Below are experts of layer 9 (counted from 0) of a mixture-of-experts language model. Rows are named router (the router's row for the expert), gate (a neuron's input weights, with its number), up (a neuron's input weights, with its number) and show model dimensions 0-63. Each number is 128 + 24 x the weight over its row's rms, rounded and kept within 0 to 255. Numbers have three digits each.
Before each expert's rows: "comes after" lists some tokens at least twice as common just before its tokens as in all text. This comes from a sample of Wikipedia text that the model never trained on. Tokens count by the router's weight.

# expert 14
comes after: "\n", "\n\n", ".", "==", "===", "s"
router:110145133161167125142115157140111123123141119136124159135133081144160123144118135127141101121154118146110117124159115128099109125118109115118170106149160209135151137099132105112136109129105087
gate0:088076123136148156128133127152116144152103127091140143133159123119187104106139113113161124140181104124104131113112150132077131123124213163156116132123142112140094083155156121108075108135143150
up0:141115127107145165110132113100124129133134114086091172112154144113152127164185118141139129136087107091143147169121165122127145150125145151094101129139129114135142116127123130198115106111134160
gate1:141137132159093107103114136127132147105124093164140140153136110120140146156112182119149145143098132171169134159162139107135106130123089120139122154111129171141147131119126112140105097110123115
up1:186179111138128133127114155126115119174121119164089105103154127121110178105116113098095123137105137180109176120110119147133147075146160140145129138134117125117122109112129126155106132092129171
gate2:094116128099135172124109185166156115153115143146106157161158129085129111100148094141087129161148138134147112091120118147115146144139152121139095087127124132139057112091103144154168123069149096
up2:127123116122107178112150115122131100140111143072132134150115119104100132156125129104119116147165115115135123172110151110129115131121138115163102096131144145148104087102157175117144111151110088
gate3:098102095135146077114110165124140122121126124147181132104111134121136165106122163101153131098164140130126099120098116135137098129142134151117146154088125174133151137140066095130124130139122103
up3:142106091134135097113123124160132140156088063128177136133118155106106177084112160142129165128130148109126091131154119141153120121126134147116157130109139160142125092115145121120110117099150133
gate4:103123141156157104109101142116139113129113114127172123133091096152115127109094130152161122144107105188124112128137121079179096162113129074081171117094124150102136131109149126139086153180114114
up4:147143129155103167152094081131088120170168125136096149119159153154111115135124117114151133139122117131143121134118125159147124107138103112125115116161152125142120174117057099088121145124118153
gate5:157148161114157112126115144121150103090131089106138163134135119118147137080171107102133109125119140122149115181073110144097131103117158094111140092100130102131178097151103122108130163148110119
up5:118098109108103091132126099132111146140141221143111133117131094167130117167067138148158104151122118106113126119165119084128096149141087089165130163107150073100117149135097138108148134131108140
gate6:105157143134125109134104115131144184151145132122151135138133136174150110115123146173150144137145116055127091170127148116093089087137152129121149125132133155131138134111178166086139122126133145
up6:142129122149162078116136100154094172149097145106098097133148118139116119123134131136148155186133177095153123169124135110083101137147151142114145110123114128094095141085173124111116096133156134

# expert 20
comes after: "\n", "- ", "| ", "D", "\n\n", "201"
router:137140142130110147169096162135151106140107123151113154084139140111126109133137071090137120132140121183138118106140096131091173134082120116103118078139136144131170128139082122146145133112109115
gate0:141158131101152114162130155145126100136101110118139109174052176127155137122136105126135113129131142124127111124117113126145156117093160103133150104153149132110136097101122112154100129093149091
up0:131146159139175096154122098126152091124140126149142139138140148139135106119135124098141106138130148137130094128091136120141184141124091138124150136106111158119129107089164146128133114149116110
gate1:127125114103134124132088155122116117143120123087154157068107142129169117139146120123115135158168123120125130132160126106092105129109141107146118156125156132139117108127097151173114116136113108
up1:137117088138134117133115152107128074117133132171113145110103113135127154117153100121124082114172139137146125122144121125106127126136156106117092157186137077152128153088111110159140138136150132
gate2:127156155126105157148102172117144170152156129141165120140154134120136103149117089126106125151120125166129127149137122131131171155135100111129122105136125137099164122161165148165112122108127143
up2:120113094128085170111133112122098169171124114129111125099140150098093127115104147127139147100101113113144138142096164095105121144149128139147126109152096135108124126111140148144077134118176128
gate3:103117130091141111148138125121152076165146114135150109119108147128156139160121088145136145065130116162102095083128163100153172143132111102122093111098113117137148088152163108141172136139123111
up3:153151086086154129125118112168121122160097154091139138108153147116143110121096073097133138181118121132126153135097168141174140127148133121120122111092135090155107095115158129125152096137111107
gate4:118152100115146071150118099135123123178112149126136108084143138131113124115132134109195149151131116138128141139109132034134111130129099135119119107094111152142125177109124149103124146155108138
up4:120145156180106145176113143135106117117149130123108135112134121126089144158114123169082078149147161161166129142094125132180124151134169114108129103152133116147181093110138156127129076121109101
gate5:168128130153158093158109124121131110097105096097098136138132127110099113089157113093133085118130148146127148149151121109075140145148147093151110129089156152140183099143139111147152143083117126
up5:109106132122136150100095098129100140163090132145139153126089057165142123163097129103119113143161138087126113132147137115152099143136122161157182080148133130131073139098138143113117136140130113
gate6:135167106147168110117176116101157151087116165151080175113122139133156159135120117156143144186121107139154134136117121152124078135126136163132148168134135127137111122106106117113113118124100134
up6:125070122133134130114145083131133115141125166136127132116106094118146156161111110167113135167127143119151120141096128118157168151126109139099103131167138133133124110122147106067115195133117120

# expert 17
comes after: "==", "\n\n", "===", ".", "== ", "===="
router:101145122145127126156159148131106128110129127114119116112151126147137158135118122129147129128124088126107097112154130131105151108081128143142141142125124158169156080132118159131166127109122095
gate0:142112143133127165115141134123102146117175143158114175166159134123111146108117089138123107106131123086077130126125123126135149118111157131123116136121106131124136132149163134149162099102113118
up0:096113098122104101120120104137111124144087099176140140133150172154079105102107143114093134101166137110078128079155143136126121086128177128111153169130109120081113135082138133168152132163117103
gate1:150117124136086102145121123123129112073128072125113137080156134166126173140106140140133122099131098139122135104156149107127131105136146150135130161126116152158153117130110140144135147088108144
up1:121066131088150099070133089154123141120144147134097104150117135114100145143159136145099094094139122122109154125141133100094101145142120136137164123156138087163122173115149162149168136108109139
gate2:124108137136105124127109157134100102159152165121157088141097110157124068152115128177114122168179125157144111161131133154121148174133111131159142159115111126115092108154114144157154143121148146
up2:177130136070123170092147119112141158105121105081095124145120108122129173159140155169098126140114124110134152186124130110131094098155145100110115163129140097136134111137132138155107112117110157
gate3:097142136149128145143123165156142086190135129135163129135124154105137169145117119103099132133146153126085165122145120179102182142129145146151145100115112185131169138126137136142137137113123134
up3:132133097123113140122175133176112111169099122096193115137093152100152073100086101103125171116182144147112132134164130179127156154111164144163126140104130167159131104129124122151120133123122123
gate4:090143122101098137134116175138133134140127138130127114135104104136127176130121148152134152122133078149158090147129103057126114130127115139120149137134124148114144153125084131128097132108146142
up4:133127114088134118133133156120103104139095150145179129126141099158138105163131086152159114147113143139096169097164147173131122117123166086138129117157145108144139131184097083132118163116116075
gate5:147140129086125142110094119123130130113133140119114160124125126138111135140175093089100150128113122130095145147136160101156123141125141133098135131125121151153100125124172156085116118099144155
up5:146086135178097113106118123139092121149123115106202109101102139120114130115138138147077133137162111091132119117152138102115123079135151115147122136113121167121133156109143134127140123176088120
gate6:149182099142150127141129130066133128140145126088159138091152156156165133111154130151147152148098119114100112111172170157121063130128135126118110136135129145157138112126131097120127186145140128
up6:091098115127155096126134102143138107102104149134122105146127102138076154119116131112131115099165115129153105169077129080104156109134131120127154132112133129114107177108077096110121100148145124

# expert 9
comes after: "\n", ". ", "\n\n", ", ", "that ", "It "
router:129116175162129110151081189115125122121152133135151147130133082131148103122103145120161140122141097159128079139177142135118100156084119107148132097124131150129144128135109145131147114132091100
gate0:108130141131135109144131166137114074134131153142142144142102112126144121165127113158115142131110132134071144114124176096089105141137105125103088166153126057152110090155111137122099110121102148
up0:146124159158144144139143104101134151111096156160157122089095134139148112180140078083106112088079137131106108102157110128115154139109132102135118130130115123113151144140161123106163149104110168
gate1:145140136118114131129116117114092123133094162149145151123154148148130130107156125166116126151111161158124100179134127141139127122075125158150120113127134161135148136148114153123150111160152141
up1:159097101098103075140118136107150093097137100154139126121181158104111176139147116095123133107105132125096145101100129131151144122142135127148110081124096076123109150076120128107135127167136133
gate2:117155135124140137115153117116107149141135142153153146141152078152117113086129160148138123122160101122120130149141146137136111153116135145108104128173146173085114129100109169160116088112172115
up2:125116139127149125133191180167126126129118140140110115157148139133126151133163149131163147150122139095128152151111132131108119143108127098130122119174129150110139140089168141100140119105155104
gate3:121135141115140102114144130128123083128118139110127094125155141131140139119121140077136097138100125133144147154104131091142156089125131141081108104129158156123093164146099101122146140097128103
up3:145109135119156120107169139142134102130147122129187090156112173134123117122085153166116163100087120120168152173136177114163147077131106135144122160146111165118092167106073099122111127119140126
gate4:118096160150104107124088128151136134147120130133144103131132097108120114130184166145168114130168111162145125145134142075151153150133106124120115113138116109122102130159138132085148184142147131
up4:144121128173133122155153123126084120113139099126123158109111172117122109132117140115139106127129102143120139128164176107118167083159087116128143112131138132134162118133103096172125148167142138
gate5:152121155153102120135105160122088139132118156130136165162197083115173138105142167129140121135138112155124092151130150131142116095100128126145130139119096122105112135117167127112130127115093146
up5:149120089145148136136123071107138151101104126147134143108080140157077105117137119110100098146158153075151112121155144057136157130141107172148121155127125147134119131153126149099111124124113096
gate6:080113157099118120140099146106123124125120179115123140111095172123110153139149128140150110115106147099092125104130148178126151164100139143120104122146125104124096198096164122122121146157111117
up6:108055155148129111161061159106130110101138169094138119132142062135107086092135124081084123118127101149134094131078115131111161164104132143104134102104135088120100157134161113114135151191154114

# expert 43
comes after: "the ", "his ", "in ", "a ", "s ", "on "
router:094124143142153118122103171116075130117111115153148128118141087144108143095137108105157078117176129128090136129124126125085167117104101152126124105123145137116123114097136155099186159111055104
gate0:148080166108127104116138127140089122130121122142113097137118116094118083187139152117110080145101103153127138137112104113125148148123113161123097104117153129124121121111126073121132143141139081
up0:155164130150119147112095118110164124159101083124146102171171113098146118172150129074069159133116116134143116133138139126193128113125094127108146131116153103087100137099108104091115105172115117
gate1:107114114122098140114132134132108126134139135134157140098134116146127067129124124143131145115117106106078107162136114113126122137121097140138126148126090139161165145157078143094123113171150115
up1:125111122159111120098093119122144161100150129146096108067100117139099081126110123124121094115109145155089156120106150152066155125144129107101151151163143124154107130165135083144154130138133134
gate2:119112088123139099098106128136133137096123106108115113107172111070087089060154081108155113137197104109137121130126136151108154118136145113147102112174115140159129174109123156149148125152139148
up2:144152165143132150170138126082085090151168132149099141118097140161148131142129083133143096143087111166111121192096178137176098171168132102114133113109116126166118109140115127134162138083119113
gate3:177164127145138116111156140095087119150128116100148127142116147141123126126119158133133175153145065113093138096142128092126166133133157117152105138150153115144152114122138140116097125151102119
up3:141096096088172141126127132150081152120107158088195147149178133136114151105146183163137154138133131105142119076190085136125162149124118158171130101130116155100120118108119130101087142097123115
gate4:120143136146168145124113109059151099162149095108136089147106121123141117164140124105120108101142111170140137154132150136144111084157065160122086129109173086140095122105137125125165157114130096
up4:138103130137114076133140141164140108085157077119130145131137113089109101099159132143153104150120141124142143169139121115108118164124099098148102140140126143139126114144109134070107089112124159
gate5:107190128154136148128146146127124137090081166137149118132137103187098126149124100128138133121137103130105125117147121057161116068098163082085157143115128169153168147126146155093101099120087133
up5:104153115142126119102148103122142145123090209111188095123122062151118117183105118123141153144193140130132149165159131121107100162136126117099105145104153129105113135094136162102090098094068131
gate6:111169090145106147130161158107117152107145146191109155051131138158130131133133132128140104111078129096179094090157103135117106098137147115111123146118119119114168129149173130078113126139136116
up6:099120111116141163107110109154051128147125133134152074132090101143133122121153082165101166119173171104166097083150116109141142148149093125146108118107112086109139112134159142127117107123101153

# expert 23
comes after: ", ", ". ", "The ", "that ", "which ", "he "
router:080123180135130093145090146098116078123148128140163133133123124134144117102146092147132116122169092157099110147147115089135148141131151134124143094124137146081124122085129099141174149117076065
gate0:092129148139124144118164161128149157098137120128108144133100118079110183161094119167128116175132097147092124129121135105121147128121133160105140115119104114125127134098158137152161111171119121
up0:111092150153134116096131142123126124162088154124128142150127111162103135146106114130140140170149103186107160171151168139126124106098149139100167134145148134100129121115134133120120124143124137
gate1:096115096111104134163136152116101113130104137110130122126064114131123118155156159146129142134093111129122127186103137159082126139136131095115128130109123131148148143114096125186137109149110072
up1:169122121098134144108175172109125123157129152112164156132115080109139121111157155128173140117097113154128147137158128126118120101098138109146143137129097139154134140139116135118168123132171094
gate2:134134099106146155113112132127159119138148134150080125149163099112133143095161141134123145125172116121121110121116107120143128126135159104121102169165142129139150126200125135082115101129132157
up2:135143148080167151118150102126122091180118125177093104134133121119124188145149145136103118165153113128143152151088143112126143140141099140154102127125147122184114112140130151107148128092184074
gate3:148082137176104111114104159067102145112136099116150132114150162095120140104135163121140107120139111141088155158122146142135129137122171085111094092109097154125124156146186086147112149141118112
up3:103166114176146129143102162107122108146118109132168138108114200130130112152094153134165116120123121138105111147150092146164134113128116152102136105104119141149115164107151109149160112094135180
gate4:151133132137145142106127113115110090098104122148143136123123085144168136136160087163118138124111088139138117176152144074147133124127093110135170128123143126104132148130145104092128157124115135
up4:154121069150151164154138115125157151091185093131131140082182152108083106138105148101151087130198090089111122126082118134131148122117135115162087117121118128178153133117104152114155103159119111
gate5:167137155118142136123133162150112130114120145114161118115127076113143135120147102106102151127123135155104122141137122094157114135113118114169112098127113136142113146140160138122119160111147101
up5:155079109101092149119128088116145148106140109103134160154123126124096126126123172076120088102094142082149124150156141118117145191126145164166141105111091148109120173142134135116104086122099117
gate6:130109124063092140117095112103091126128162161126137138152142122132139111183112123138109116079144143103127132128104122120150147082144143128111124158173107132131110095122095105110159096153171137
up6:111127117120156106148151115082091133132134131100135127134128146126098115144104156117105154126124146124152176135118161089158145101140127113146131130129088152121102087114113152106135141155138111